{"num_hidden_layers": 8, "hidden_size": 384, "n_experts": 64, "experts_per_token": 2, "d_expert": 496, "d_shared_expert": 0, "hidden_act": "swiglu", "moe_layers": [2, 3, 4, 5, 6, 7], "router_score": "softmax", "normalize_top_k": false, "routed_scale": 12.6, "balance_loss": 0.000842, "balance_bias": true, "init_std_router": 0.00728, "lr_router": 0.000304, "num_attention_heads": 12, "num_key_value_heads": 3, "head_dim": 32, "vocab_size": 27588, "norm": "rmsnorm", "norm_place": "pre", "norm_eps": 1e-05, "positions": "rope", "rope_theta": 13600.0, "rope_fraction": 0.75, "qk_norm": false, "attn_scale": 0.177, "tie_word_embeddings": false, "parallel_block": false, "init": "uniform", "init_std_qkv": 0.0372, "init_std_o": 0.0093, "init_std_up": 0.0372, "init_std_down": 0.0057, "optimizer": "muon_variant", "learning_rate": 0.00929, "lr_mult_o": 1.5, "lr_mult_up": 1.03, "lr_mult_down": 3.0, "beta1": 0.9, "lr_head": 0.0129, "max_grad_norm": 0.5, "warmup_steps": 200, "schedule": "wsd", "decay_fraction": 0.843, "decay_shape": "linear", "final_lr_fraction": 0.05, "batch_tokens": 262144, "max_seq_len": 512, "doc_mask": true, "train_tokens": 1798000000, "max_steps": 6859, "dataset": "wikipedia_en"}
Below are experts of layer 2 (counted from 0) of a mixture-of-experts language model. Rows are named router (the router's row for the expert) and show model dimensions 192-287. Each number is 500 + 50 x the weight over its row's rms, rounded and kept within 0 to 999. Numbers have three digits each.
After each expert's rows: a language model's description of what the expert responds to; "comes before" lists some tokens at least twice as common just after its tokens as in all text. This comes from a sample of Wikipedia text that the model never trained on. Tokens count by the router's weight.

# expert 29
router:449472607470483509520486573442502463474464456575540504469590443464474466572554568505359534447460558514501571537511546494498554471525526440527502524489490493596555523548447563444442418454459477569479557571487578466522568522421511486504510451500471449580517591502483433569477438506534556511
Opening parenthesis or bracket after a name, title or number, beginning asides like (now, (formerly, (born, or bracketed figures in tables.
comes before: "1", "2", "born", "S", "aged", "age"

# expert 42
router:563550490457632451488536476493494583409581476484536406496587535532545484505516464507522519458471544478549492473441544538523498413457461570485471536554537459520549452490475437457419450487603459570495497440520479520568429429547524474450544515551522466499474477449470451453523537448507511586
The pipe separator ending a table cell after a name, number or party, plus some semicolons and slashes between items.
comes before: " ", " \"", " —", " MF", " DF", " USA"

# expert 56
router:592484457547451507516575470588519521538461541461449467480478529460528561554496469465472565504503470508538458513449470492482540582497433588513563555506540527558447502438543515583550537484419405527443509468481428622579538415468490499465504556475430464541602515576519626464472483546549491448
Singular common nouns right after the, a, his or an ordinal, often sports or media terms, such as season, game, deal, role.
comes before: " of", ".", ",", " in", " was", " for"

# expert 18
router:455550459515499529491488523495465446475490495476592415444455558436579448541531492544527510474535542565564466476402551467524467435443427450483505483489567477443441481520467507380454485509487516414547483479553539472492540536482522461490579500516600425426546493491507522514465462533486530603
The bare space token just before a number, after a table pipe, comma or preposition, as in Highway 5, the 1988.
comes before: "1", "2", "3", "4", "5", "6"

# expert 49
router:416522536440484474466478443460477462462463541566463485473439554489543458499488448555528484560494494445403517440498521605574420534464522514568430566533525486474461564545524501476519527535475485508488544487580467511448466468452550468608408540473541459503463505526531556506453558557443507445
Wiki section heading markers ==, ===, table separator rows |---|---|, sentence-final periods, and line breaks between paragraphs.
comes before: "\n", " The", " In", " He", "The", "In"

# expert 53
router:514451478395486454539514552544458516505570438536373497608562441479441602397507426457507498447443470490529532539449508509552514556469430552438459492543507607548458501451517595508464568507506544485454478556496546499504539466321517494545446444525440491556518542496581480600550458469538412445
General nouns after prepositions like in, to or of, such as power, fire, water, size, existence, school, often ending a phrase.
comes before: ",", ".", " and", " of", " in", " to"

# expert 35
router:446586520480410424512407537532504445546456459431547480513439577414478468489525500456562487405429450518492519424371540591417453455402444413477462540530457498442516478568481606430526521513496583469582578470515548441572537523485490438558551498464516494487434415471566497536450486484517559595
Digits of years, counts and percentages within sentences, especially the first digit after in, and, of, plus spelled-out numbers like six, twelve.
comes before: "9", "0", "1", "2", "8", "5"

# expert 3
router:579440477404472492556524514456618468515523519535573497553409491507554457590456537465528440499488483429460488526458528594515462440529532468505539443548525493505484580577443511443483484463450497491485556497584509495531409565538447455522531523544478487532491546399571512490479495436564577553
Digits and en dashes in year ranges and times, mostly in career lists, tables and minor-planet lists, such as 1989–1990, 07:28:46.
comes before: "0", "1", "9", "2", "8", "5"

# expert 58
router:452484484546507440508566463516537455463540439526508482516473589597516569507496521452452557536476539488520609479467548590461483551531518562458514547514503495463533564526415520516539539440595483597544536434465534568478447446526546457486575548539462517421485458423605510528453437569542471529
The pipe separating cells in tables of sports results, election votes and statistics, plus semicolons and % ending a cell.
comes before: " ", "\n", " —", " +", " −", " MPC"

# expert 20
router:559438487490571491488519554607549443528594414533502560588428471543515547438468593512499571479595513480472472448468485567563492515505440481527508441454526433513506569521520543546519592604516583436441505464476632434504547478512372558420457384523490483474473449493561419511419465566482511526
Past-tense verbs, participles and -ed endings after was, he or to in narrative prose, such as announced, built, ousted, named.
comes before: " to", " the", " by", " in", " a", " that"

# expert 10
router:532510456455549569542467505565540438539586485452584515434436566513515480421556463414561525454595476497547477532495569530450474571450531479518462452430567429457507550570522494542556519396457552403578550464562453493424412502505558435488519504477585516454405457498433591427500496537581557478
Commas of every kind, after places, names, list items and digit groups, such as Moscow, Naples, 1,902, plus fused forms like ), and ",.
comes before: " and", " ", " which", " but", " the", " he"

# expert 6
router:523545557458479593413496417487491539434464594441472415553461529445492502548546502498453447424479380511488490584446478471514446467423464499451509530474525464442411492442444515503434477543493437493478448436500418467531513526475430518571425530593617474476470535397482466525541564462493499557
Tokens inside wiki table rows such as pipes, digits, closing parentheses and name words like Road, Racing, MF, FW.
comes before: " |", " (", "–", " =", " -", " School"

# expert 0
router:524534477533571457577448460566546507481507563533523551492540520570538495446404454470508572621475479399370523545490483479469473468494536518544502407453558484448502506459524492526600523551614431445587401499507527479446513500406511518478491548491524504544443502505473490447581441485484423530
Function words introducing a verb or object after verbs and adjectives, chiefly infinitival to, plus for, by, into, not, would.
comes before: " the", " be", " a", " have", " not", " his"

# expert 52
router:487489454520472529462522504533528490520488531518516531522427498557541515494490439434528416612402512522500444468478504585515497462457464554424467495401564432625540472516450541458456425456446506494560532421508522558569520533590415539473476529531427594443440496587576426495482560555586576505
Single digits inside numbers in tables, coordinates and statistics, especially 0, plus unit words such as km, mm, kg, million and %.
comes before: " |", "0", "%", ")", "5", "′"

# expert 50
router:511417597430540501533567441477495477516519528434499490598481478520511535506518498452464531453566460467479463563579475484528503450465519348484563510594558609448424473559515445555454584571474476504583549606555524512598446462481498507528472465536500468509499478586416440542560587403543477452
Table header words and cell separators in Wikipedia tables, such as Result, Location, Votes, Title, plus line breaks and pipes.
comes before: " |", "|", "|---|---|---|---|", "|---|---|---|", "|---|---|", " by"

# expert 41
router:501493493472455542501558483491511487498534451432470461598426467572505517532551457509511497481508512443489427488446482497495484516588494463473523571522523475463507510551507533496542521510542538489406554480543515525485507429471354547437429556509528483462510566485535491501508429497515444456
Words after was, is or were in descriptive prose, mainly participles and adjectives like reported, known, available, notable, plus nouns like concerns.
comes before: " to", " in", " by", " of", " for", " on"

# expert 32
router:491436551551573437430480592516532515443492517506559442539538467489531495427605501429512558435456512475512550490456558455446539586489436530539518404504510491548489486447523478468578467403529508455520470457515552435619554521512518546492566490458531455510481513540595487455589463516502533387
Prepositions following a verb, participle or noun in prose, such as with, on, by, at, from, as in criticized for, released by.
comes before: " the", " a", " his", " an", " her", " their"

# expert 39
router:490478521543495513515468467533488490561459468528515562531499519571514541473458514472472539477487533457519477514503493503492445473474454414543485482525492448504577461526608409484555438522486518519477583480528513489481574524538507505502550492551514532534496409492533464536537551479470411458
Spaces and digits opening a number in measurements, ages, years and table cells, such as listed weight 214 lb, age of 101, 1948.
comes before: "0", "1", "9", "2", "5", "4"

# expert 54
router:568473490478437471567423462510507444434572450483452538513530461505453574391497438460562598529557474549494564568465536417542474613548532466545547538475514515510469419521477523559456509570535498494526517505508563484518466455527555482518526546432554528501493612511552435454548423513554517516
Conjunctions, relative pronouns and subject pronouns opening clauses in explanatory prose, such as that, as, which, who, it, than.
comes before: " the", " he", " was", " is", " a", " it"

# expert 21
router:578433543399424558446511495466540496537412488537475511494428486446485549515458500511592515603405462546536608523506513500486491501425540542515472559564521524512531501447472529538467584478455493505451504459547477392441480443487526536464530445494600479444451506465419500464516490541528509433
Nouns and adjectives right after the or its, such as the following, the same, the latter, the original, the album's.
comes before: " of", " was", "'", " is", " States", " has"

# expert 48
router:501579507494441512424430577561507385601488474391549480441587513483582429463547532587496491469534565548593437532530567542422482459412445569444568410555448479517468541549480470434383520424470545456512489487490500451496439495576520418497472454475574528438487455471419528505584583499449570534
Inner digits of four-digit years and seasons, such as the 0 in 2005–06 or the 5 in 1954, in biographies and stats tables.
comes before: "0", "1", "2", "8", "6", "5"

# expert 4
router:529474437520466482542537563483496495463541586479530475448561409447529479464533465539485531538548453499543419478514556472443465514502580480514562535496423533518497496531475426472557490471525509565443540455501458627478585471557501460505467577447498418482577471552526504460463477495495595552
Tokens at the start of articles: line breaks after "= Title =", short descriptions and their words, such as born, Species, American, footballer.
comes before: "\n", "-", "The", " a", "American", "born"

# expert 34
router:560475613492508424607513561418486502568562601598519476410446479403552573575464544448542438386546499547487435539518551513554560449597527564461470476413490604449538455551438481487545475455574396529443553493459571500533532480555556518609558554573535493432526522482512444487523596572451480354
Colons after infobox field names like Born:, Genera:, Year:, Tribe:, plus semicolons, dashes, and "including" that introduce lists.
comes before: " ", " The", " \"", " A", " UTC", " Animalia"

# expert 15
router:498459457486381425584450563493448424564538573446412494554419545542456487399501510557458471500430440506579499562500510488594504515472482546434539455445553394460520575548451419519495484431446551453483443453541533442465472523557458441461504548459581408405514431415496465424484454527565426539
Line-break tokens ending a paragraph, table row or list item, especially right before a section heading like ==Reception==.
comes before: "|", "\n", "==", "-", "===", "The"

# expert 57
router:503501511467454590521411472554510474470399540495597428540433539517416478428472542453473564603402432544543590565414504570415458552496542520427535426537484440410423433587551535462549563597490540421550542466570503511511539564496473513466523549424584489487501506465587448499468463432592538447
Spaces, signs and digits opening numbers in sports and election table cells, such as +5 | 35, 41.77, ±, scores like 4–3.
comes before: " |", "1", "0", "2", "3", "4"

# expert 44
router:514493460411544474534552521552568507551409476413529449511484456425514483511586512404512405448475519531526440406516526503524452441476469582494448535602500535437488464553490506500449531484509537517427549420457450462422417475422448514533482443563378521488482516517421559521483438382525473484
Head nouns of institution and office names, such as University, Council, Ministry, House, Minister, often after United, National or Prime.
comes before: " of", ",", ".", " in", " (", " and"

# expert 38
router:422583489492400408479542468525518558533509528529553550512434445559548472594545437485465510434588519566557576505450440570531546394478500585453533456428535418456565503448425492467519518470489471474491439475423512533494427543589517477485536566485556522479501508506459509471575513491531568546
Main verbs after the subject, mostly is, was, has, had, were, as in Anodus is a genus, the film stars.
comes before: " a", " not", " the", " been", " to", " be"

# expert 11
router:519528487451452498450447617441565440397520572515601442498413537525538499429532488463491481505406547532562438565496530465456467497473444451423492443532435445443424578587450527463438515454468459457607446561512429476537532523627459460428466470538559428443484475505498433617546542573423574585
First digit of day numbers and table cells, especially 1 or 2 after a line break or pipe in sports results, as in 12 December, 23.
comes before: "0", "9", "8", "2", "5", "1"

# expert 43
router:503521423565526535463495481510463542580418473528507507494541492551514539557515580458574435515460518460470478443550424494557509483566522523540446489489510530523503417430596570524543522534521508453476506520452552527506475425422423569455493526500490484577501490473486529483473547515555498563
Word-final suffixes forming nouns or plurals, such as -ation, -ions, -ings, -s, -ity, seen in creations, rights, competition.
comes before: ",", " of", ".", " and", " in", "\""

# expert 31
router:445479617495533517516567471504545468491433560485574503542482556497414485475496505515461538499448474589539511542485521553483449490377540480459452510539489404433416476385552546528525547580511460487519455488555469469525597525561442419542509605505560452489505406428498461526496486538547483477
Spaces and digits in sports and election statistics tables between pipes or semicolons, such as appearance counts 0, 1 and vote totals.
comes before: " |", "1", "0", "2", "3", "4"

# expert 7
router:520461546457476443459494401418479520500493497482469591499383559449486561504497511527491557546500491439557496525434432527474490527464548519523459570440481401475376503550441495577531519482488473471478474594467486560488484544437566532494411542402405516566537597514456526532562543504571395438
Subject pronouns and discourse adverbs after a period or comma in biographical prose, such as he, she, later, also, gradually.
comes before: " was", ",", " is", " had", " as", " he"

# expert 36
router:569455486420387548514484507504516487525411513566532415497500511516544496501496438567366558549456362511493501449514476578575566398614566507581452532465469507505528491527500475545499489472482557493521548390474565532500438512567570511492529503560526573546547497566534483502525526462567590567
Digits and symbols inside technical identifiers, chemical formulas, database codes and coordinates, such as mol^−1, 28.81667°N, CAS numbers.
comes before: "°", "0", "4", "3", "5", "7"

# expert 46
router:471550469489473560470477442474471479553539559469528514579543451527539514599518479499587502467548448571489533414502508429463530534465482482516540493522546561488509541567596487597441487485455517552519484558553520506537454433468442492633446409549435464551559568592442587504479477557464530539
Wiki heading markers == and === and heading words such as History, Plot, See also, plus line breaks right after headings.
comes before: "==", "\n", " ==", "===", "The", "-"

# expert 12
router:464520569487519455489556427579460564524489437465467469554478549524486418419560515438505390475438445536481444555519489490497535435473476523456489527455451591532511478357479535550500501606466450540420534404547498542506531438371509538574559467546388500592479437534508511526494444439522510486
Capitalized nouns naming leagues, teams and institutions in sports and biography text, such as League, Division, Cup, Club, University.
comes before: " |", " of", ")", " (", " States", ";"

# expert 22
router:498468528553549460465473457431507475470513470449419453461463489446533484549536462474457479525473477532489497534498484502539405480548554481520540499464484501555462459507463480487545460471436495595411471572465431543611442502557571532549507485382471535475465508454466530562578506574434512372
Possessive 's and pronouns his, her, their, its, plus ordinals first, second, third, as in scored his first goal, bachelor's degree.
comes before: "s", " century", " place", " first", " round", " own"

# expert 5
router:481396410529443522511527521529518598536445502464482394455529444379489545502504406512472418487536480433527460472566539493470485591495511484512546561473543471461516491495534493525557491449429488481445484515447490595501438446501420544474482551501436517520575557546491555558405510452518492453
Nouns naming a person's role, occupation or kinship, often word-final pieces like -er, -ist, as in player, politician, daughter, journalist.
comes before: ",", " of", ".", " and", " in", " ("

# expert 2
router:561548592519513478392435469476578454462412406433576476510548488410476488476496557541475441482496501424548452457491495503582530432535517472533558560429520547472464521415390507519531486426597533505433543522544557536428512553495551490472524494507491427471552551426538444424443471565530453517
Month names in dates, mostly after on, a day number or In, as in born on February 4, 25 October 2003, 18 September.
comes before: " ", "2", "1", ",", " later", " after"

# expert 62
router:531451484557606445468556473512485470404586580560477509513512462490540537513416460518512573497574553521535557563531543460471531592591497477552551481452563533529494525564545441455505440483623488682411538574546494618522479424544496517503429467589520498504479401475526425468573476534461547497
Determiners and possessives such as the, a, their, his, plus pipe separators in sports results and medal tables.
comes before: " ", "\n", " first", " Apps", " %", " MPC"

# expert 14
router:459392471422551442509609454365512523540528440520493510567574534441476436568475546466465466456520490413403467504529536549530550439512537476431478519507446463544535564452445466512555522568438472503488455500535444534477497548478445478489540507462441413547556524479562410477566529462422564563
Hyphens inside compounds and en dashes in scores and ranges, plus slashes and plus signs, as in haul-out, line-up, 6–4.
comes before: "1", "2", "3", "4", "S", "year"